From a checkpoint of a small mixture-of-experts model trained on Wikipedia: vocabulary 8192.
Below are experts of layer 6 (counted from 0) of a mixture-of-experts language model. Rows are named router (the router's row for the expert) and show model dimensions 0-127. Each number is 500 + 50 x the weight over its row's rms, rounded and kept within 0 to 999. Numbers have three digits each.
After each expert's rows: a language model's description of what the expert responds to. This comes from a sample of Wikipedia text that the model never trained on.

# expert 4
router:485452497411541472420504571509501508522474414484596476604459456564538512479557554458472544537532569522481414499571541570454521489451491464483471540463546567521513524483622523514534515439477479547469463494475462515468474496426572484504490513521369470455481518462565530579406621520533502410495531552526471510531516448481514497494535531693464460537599517472480477504448573580598473524515
Prepositions of place or time, mostly in, also at, on, from, during, near, as in "Hotel in Florence" or "Hamlet in northern Alberta".

# expert 39
router:491565529389454469386516594478471494589462502519427509509528486492555502457516394547476488415379566554572536522539482539519492489491437459577491552460545576477532485561493451471444476487579444528500472501525539410584546472495513519470558500559537557472560607561428561458451563479380480491490465514477532556474447551546492575465505422561568496477510472571449484436445525574555452535557
Final vowel pieces of Spanish, Italian, Portuguese and Slavic names and places, such as Ol-ga, Sim-one, -ía, -ão, Cost-a Rica.

# expert 10
router:511395598505505435465534431535534580479490452481544432552446505425420476530475434477581529630574451537521484530461455590417448502533505565610506432459421420553522460471435449471489458546454543469563429521449512478503558400525545483509429506418561495501485622471508480487493560575520448504508503528482554570503475462540535502528559476465487485527457420471400473508533465408518545503544
Word pieces of scientific names, chemicals, proteins and anatomy in taxonomy and biochemistry text, such as prote, chem, hyl, rom.

# expert 25
router:491586601445459456549571507537425477427535352494588410569573507491539434462479517510566493508386475522474459516418518443451474426467527491577477471584599473502504502454460490374515530469519528508438528435561550521520456416461501590479538454579427447450567521468483552492456546482510605428566525548502491541506457553514514442477517481466520470505505430533509522555515512429474506579484
The word there in there are, thereafter, thereby; also digits and pieces in score and poll tables, and followed, held.

# expert 18
router:499509555469517437536546456492445537546517496500509569561498448545625464486547558450520519442448503449445495433497419501557498481529597537463476505555503614475492479548451404467515580479465516502514425548481533487555364416475465397562534450480471520510639421489506473444530512478539507504387516511553510541526573445473428447529482465637541516509488490564449632510528480505498534509539
Colons after years, field labels or numbers, and pipe cells in tables and infobox lists, e.g. Genus:, 2016:, 7:00.

# expert 29
router:555468528471432534522558534592462512493541558494445576476584548471506575489452435529528528450569453496562577519558504449477468465433418562542418460541553471593513504479466502550474492484477493480486544467544542422525457434484471452490427494443541458502520558564511441441529460570566530559450463478503528592538519420616475624427614528495432547486475434468531514608512533544467573568557
Stems of nouns and verbs before a suffix like need, control, treat, ret(ired), m-ach-ines, often in aircraft and military text.

# expert 6
router:473532468503475596445545468599509500541495439546424478521520460494405507484456551491525606556514457533511515506435454525468507551412545489466543491420495534561501527568481535438484530525552451491517527455547501492583558496502584423525635556539534476492499526632430535477479561495541536598476468546516438484521507560371597474488442459532504482450447532487483562628515541502567404562548
Word pieces inside Spanish and foreign names and words, such as Los, del, Real, plus ad after dis in disadvantage.

# expert 17
router:512357554488529412512402533520557546495602507418543498543581493528476475488521469389411513439556476459537479551541503371623497452555478488517466491533436418419605488535490487526489543540500507526519495495539493603388514523493477544562426465542551463574443494473503432573501499590527525477468554402544457523461504510528547459494512556493567459490423471513513524578488536448524553498480
Articles and determiners opening a noun phrase (a, the, an, its, his), plus adjectives like local, principal, general, official.

# expert 16
router:488526486551455566572529427499437411509535508410607480490493554446441585425550498483511469560481445518590437520560467561471439501527554508436523487584518498474517503511548530478506477510503457433407567484532487502507440569506404490422551533461500509412483426552571464546586404389473588478523437511526472423459473430510424607521545469481436487530520551533540497531561475421565533483565
Word-start and middle pieces split off in longer words, such as ist in Distribution, sc in screaming, emb in resembles, and the + in UTC+1.

# expert 11
router:448468577446545382533549547504515493546428501479469523521525493465372571619487379515491575527377588539450538489505491487573471565601467517487495504474480459485555557474503466484445576560464514533562572494582513447540536431565552505481518486527504592464530535479519487461502514493432513520559442541469587501508425500536493435515542418458561454504593588490484511488416520498453452604509
Inner and final pieces of German, Scandinavian and Slavic surnames and words, like Lind-ber-gh, Henri-ks-en, -berg, -stein, -sson, ö, ø.

# expert 31
router:399562514448506505566534524617568566531538467391480496488468455453457511468528465531487529504530503526461504438457584433498504555577565586606530471544522518469495465464608481397554470507486490517508538555539550532610445513445579505463493496510426584403578502556566531445609545530487470523464523524502518482477545549539506546414460435487461500547598452474397519548552524554557474527462
Syllable fragments in Chinese, Japanese, Korean, Turkish or South Asian names like K-ang, Hong, ō, -ok, plus the = sign in math.

# expert 15
router:428452519491546516549487459523395392491517525441509569417537576534470509507501432572456492452390574429514528495521463461472519490381506451516466551466524544438445487482601483470554464465547484453490423450457537460453524612572536507491470571503493581525605505495485558438524478590435435553553530519595630515473469469506492506481534428463600509514482510481494440559442509462539420511537
Sports words and word completions in team and player contexts, like Championship, League, touchdown, corner-back, Dr-iver in race tables, goal-keep-er.

# expert 34
router:480480614414420523545507528584443455512432514471557564532500564506514600451511474457463601507452510569522465544494503494563490510426543517455406474499434631432440467462539487465526480534534498572442433502527570455459451524452607436409474501559431510516593443490530481477475594502603562547515487503451513561477461483542425531486537517529512410480537462591456502577500516516480535513413
En dashes and hyphens between numbers in year ranges, scores and win–loss records in sports tables, plus vs and compound hyphens.

# expert 24
router:489475459555457520483490460561477575426536519505525452476453461462569569442505503435514451506516572509511454473463493525522570491512634484523514517530452592498646554485474447465455487490594470507519495522512566547456433403531446534503507539540544640453520483526514512498526521485496490534619448432471604537555429455429464543475562451524593439538606511577502432601579460473489472528489
Single capital letters starting a name or title, often right after an opening quote or bracket, as in "Hello, "Green, Hypomeces.

# expert 27
router:409513585550470430548518433579475408501500512486446439462528479477528525473552506533563515431429523519468495523436464547518495543471496442600485552421404517474526471478479420512503502533489473493471427499493424483531576560449552452469615525529449469451537514497489553401521505591425561544495390484478563421511490521545560478447586513575610434631476443526408555541534506524479496498463
Opening quotation marks, family and role nouns like son, daughter, husband, and inner pieces of personal names in film and bibliography lists.

# expert 38
router:530523534445483494551496586499438482497459533455603510486460514475457528458509419524479518521485421553453540487565545498512545483517543454441459443549502557537515471416516495481415449541556459565460532508536620490517454501502567486389531455492422568419582381527565456498572515456558471500475468434478509492424442469497453608534546538589528425555615399540462399569556519467482522475499
Capital U after H in codes or starting names like Umayyad, plus and, who, he and it beginning a new clause.

# expert 0
router:526449645484521461514413477652425469572527549447537565506421530466542560472471447452446541490444508543579488459393532514535559510444480534488466480522434539556455453446496451458502516548559587545496427490531587578534486475496493422504461500556448526479602515451517501488494517542431521507469523502461557505429542497422545478424627490570552403521544537462447530574498520522502563554515
Closing quotation marks after titles or mottos, possessive apostrophes, parentheses, and stray non-ASCII bytes like the zero-width character after coordinates.

# expert 19
router:482568443404480443449520486623484516543565510474461470531521502486463434473495354571498508610477589511552502579508479444556540471541490502509479507473564502556575550479551433451539481477513508563598578519465577463518482508524464478412523518435442559422572467485554540441530541481501552564575457506440451546424415457491469516444582474524468449575578537503522559502505475428560481608484
Single digits in coordinates and scores, plus accented or non-Latin letters inside Slavic, Portuguese or Arabic names, such as ç, č, Bos-n-ian.

# expert 30
router:494405525487425462490472521480501508547492525493470508482586532561536473434536451403429541500481517500576496411543544466489476523630433468457456419538501461553494455463558467497545547526565478590456423497595471510427551464549532540535464531572502420534490583496458451398520525553527454609526543505497472546486479444609536450416426423437613480539494415507461488504584541483494467456555
Adjective and participle endings such as ic, ical, ed, ating, and words like political, Roman, Catholic, similar.

# expert 14
router:459519532446502387460508545524442515522444436408652473562402513469525547510539512416483536540487567510579506506502526544513525482540500504469470537408367580474461567484513394532498488477463456572496471462468506553561425429537447530530460452530415518501603492500610460525487580572536456539466515463448470414498469503518496496474525436554549415529547515598502584551482498521490510580488
Commas, periods, semicolons and pipes after author names and before years in taxonomic authorities and references, e.g. Meyrick, 1926 or J.,.

# expert 37
router:540478465458488448520603523507513559454371435524574515559539504608530496434532557549407480514454561614449518430513510493429531543501512413494568539541375584494416463497475475504514526536566549500562479480536489512489489487436455544558515424554522499489498457485511462546522512488552532473397482455545578572494554573469652451539522542537497497531491409500610488438487512493534510483424
Sentence-ending periods, commas and clause-opening conjunctions like when, where, while, although, until, if that start a new clause.

# expert 36
router:523512451510553491520520588475391517573523412465579506452505524524518518469555531582498560482476474574601464408378461553478512497535540484467510455473479443497423465480405456518512533493447419541523521509575518578477400555486405555510545487490472516440470603496481427585496433560427496516476519455419530452447591455540500446531598467486541465500618552525459563517583501545452499510504
Closing = of article title headers, blank line breaks before sections, and verbs like called, announced, published, directed after was.

# expert 9
router:515484542528451501497511526459498470500466487570528539515552460595501508480521497411550553523467462525501416396546483571510538484393445449381569509526482470532568476559532474454512507514541498487494510487503475486467478464518458483620464623454503492466432503459494384446352516501513508423416474565491534531533571487411538423503472583649452510490507503494566511457500564588600483459507
Prepositions and determiners that link phrases, mainly by, of, with, to, for, including, this, often after -ed or -ation words.

# expert 8
router:486542645467449527469459482607438519459564589444556502510399574510564541523569402477484422476430550597534480572361491487551528475490483500531502441432455538471535529441518424503568499457515478444461437510521546447530486559490427444512462416501581489461543524560435491566478512491500542550553484475450561554455425502510522550522523543443557442491596446485464520543591545461512487521534
Year digits and party abbreviations in election or ranking tables (CDU, RCP, 1954), plus word-start pieces like ref in referee.

# expert 32
router:502514512562448589475533579484485470509419587512456497459470468470599448593573437547517540511414518485491466585516461577508519474481464593465460433535426480494480517496412426533539453494556534394473419514507513467567580435459508460465556560481549496526498471509523551552472544563505513593485476493463521592460502450385375637489549520504528539508565447526457488584539532455479451511448
Opening pieces of ordinary words after the or a, especially v in veteran, vision, vicinity, plus role, war, Bar, Ben.

# expert 20
router:440456527515531416674556504571430453572564534490466474521555481558537503453564488556443489610470543444597539491468517485488510490539570471520538520515518525521459467461568542521458539385499393573545469559528561509524465615477434568456518546554437443553552482466480513486526452548519470513561414449472552429533495468581428473479505459579551517465500504524434475555491522475473550607470
Career verbs like worked, joined, graduated, competed and following the or a in sports biographies, plus opening brackets in infobox fields like team(s).

# expert 23
router:373500632447512446533444527573497513564575447443522458534420569439431546416535404459452473503518544501523564554456448431487519544502487532466466461458447487461570520453415406479507518501529473481499487499503585511488428480511504445508470515430389501475576507548460539471465516490438492552620430496442508556438593504450439490473579456536510460461552383524539541591488500485481554504454
Leading digits of numbers in ISBNs, years, dates and table cells, such as 9-7-8, 19-5-9, 1-977, plus name starts like Jan, Marc.

# expert 21
router:515478516486446625467536494550574497510513496423427452494457535487459496519484469574439485479508528477558492552450443498467411540528500506471475392486481440503501487498545402523481500499490479546476505446571455528513489475492451474401402446544432511568427596474490527534502476569615561501558584563514641395455553587500424567416607504467454420543525512521463545558529533467452476478459
Opening pieces of words split into parts, especially l in looting and loyal, plus Great, civil, Arab, emerg, mostly in history text.

# expert 3
router:470463577435462504434539534598425558508520495506487428552401489520522581443414517473513534616404524463531456427505547469554463441514516585568470318464526577573494519470430421530463431499509533506455477554504575543481434436431438553476465562510536545474540430517511422476519495442518483526530439476423490524559402445536531464465517489461507472484592507518522513516480497502499539551579
Table pipes and closing === or ==== heading markers in discography, chart and certification sections, plus digits inside coordinates, e.g. | Gold, ===Live albums===.

# expert 1
router:495409536388445524566470524576550543463509488450468419590515518515466471534583462434448515589473441462495512523591498495419541499492494496507456327530421478486473504478555432494463510556522609628542484479545514489493494495491540497504388477487492518524512578416475538455570566499489524566442575518474431516519457468547590483489607516509548527551436487450474512554456531567541542458564
Descriptive adjectives of direction, size and terrain before nouns, e.g. southern, small, hilly, marine, plus year digits like 1882.

# expert 28
router:426480555472438506577490539641449542564509486552482527509451525459496531488519490470524512520527488465470458517431498535540466433543558468534450446536482578496553538482584465502423471497520417470477406449505606463419464488475498469490507506568424620482572453481460494572485582525527502513526427584485528522560426506473448493487583432467424491557606435560414463581563505538495440524374
Capital first pieces of names and headings, notably Y in "Youth career" after a blank line, plus digits and B, T, N starts in tables.

# expert 12
router:529450521408509490579398507431519420523543551545421507544424515561588573461514471463485570473562458440567449453416509513491453485472502451537458496514544539497488550472478494480623516611497530486471484396406573431477509539516469591483544499548509515513579451551461496518531553624469459519525455483452501506415513405517399414497470553406508553460516535575481542444556469531532517537480
Field labels in infobox lists such as Career points, Capacity, Architectural style, Grades, plus digits inside years like 2013 or 2024.

# expert 26
router:519442548454458531547489523563446471514447485500525420479540540447478591492584550500515513572541445509457520540488452473442485432460561570469511458449598525503459456504522477527506528492471529543489523497433493362478567510491572567490592521610449536516467523525376594521472459428395396462580449538516454447445478464518475578476470554418527523522478406438459465502518541442535549395560
Middle pieces of common words, often right after an initial c or p, e.g. cit in citations, em in cemita, ot in Cotgrave.

# expert 2
router:441630547519527502643456452541469550407521496434603497499484557516442486544458458561540487498570522475430553571488393512488467588480446511443519509414521474489423609492503441497525559528531532433438564474542517476520512520490503503434503515575447532396561430532495502539579530515547499462470490545459538509556382489498390469506523566504505506638465522555556498462474511510447527555495
Time and quantity nouns such as years, days, months, period, plus digits in birth dates and word pieces like st, up, w.

# expert 7
router:398525493445566562507479478527541455466510478450534483405498520492505498488528464548454424427465520542556460520399519452409523507444383547491417482432520481502467571517401425504446597557525525598530545512538493607526532521489470450453550467551552601569540488532551574380536501524499460496473427490457506553475447524602484547507429464453584493517556512417458506467476530472429539544572
Word-final pieces and common nouns completing a word before of or a comma, such as t-ens of thousands, Netfl-ix, Area code, level, group.

# expert 35
router:456531499532515490457508536515463438586485571366532444443529444506429462493515494574474501389548447485457451580517539498456463515458614574481393526583491593534468592479531488529463478471512449542444558512498533518543495358406566547432574567475513505441497528477540463561570516457541520557495545480471541471490433439575485456486571435515528483552513495471427542548569552491482438537579
The slash separating coordinate formats, word middles like Loc-ust, Hind-ust-ani, and words like career in footballer career tables.

# expert 22
router:434492552412448465466476524605471505532562511475446541524446570472411529476409432478487477542456564571599534554490497498471508432545509504464436476473432550441462566435482381452513485513527490522528503479588605489455545425509498503489478466562469531469579555546458480477546557516481419555531517458405586556486369522484510498469576488545535392510606453522418578510539497516522521545461
Pieces of Thai, Vietnamese, Indian and other non-English names and scripts, and country names after athlete names in results tables.

# expert 5
router:517571421515460452402440587481498479593450497448526495512482545463679540422563536482383518556469481487429555549430456466481552537461600511520566471438498469537524536486509530395434459567595490630518514488511460476504483438508516476493475483481512392433457537498550467497489549511543513471463474413492590471464523439485538450489541418473471413515528492528490498536496513458441425431473
Line breaks right after a sentence-ending period or a section heading such as ===Higher education===, where a new paragraph begins.

# expert 33
router:501527547542436583497424467466489497472482469471473489417418550440398487504448533448553578540482550466493590522463448561509544528407585552453548541471496475552490536427583507514462577493565528569524587467508502445501385488542503418583452598490428565445463509515545470501484574525577515514531506540441554407466609490458471523443546468443466439569425516496557500506470532440440513501585
Single letters or short consonant clusters beginning a word, e.g. d in daughters, dies and dreams, p in podium, kn in knew.

# expert 13
router:467545461488510488522517481496476531516563578494475563475445634496435527553532486442573479451439410499518524549439462468562538466461538539502429493474526558477536515447568578381563493425541473392505491573531539522540548558499569538480543510514606528508572483510439581499534511560488581431666483500417500550527548499575534505484599485420522493521487497423500507484583453511524405525500
Cells, pipe separators, header words and digits inside Markdown tables of sports results, statistics and asteroid lists, e.g. Venue, Goals, 0.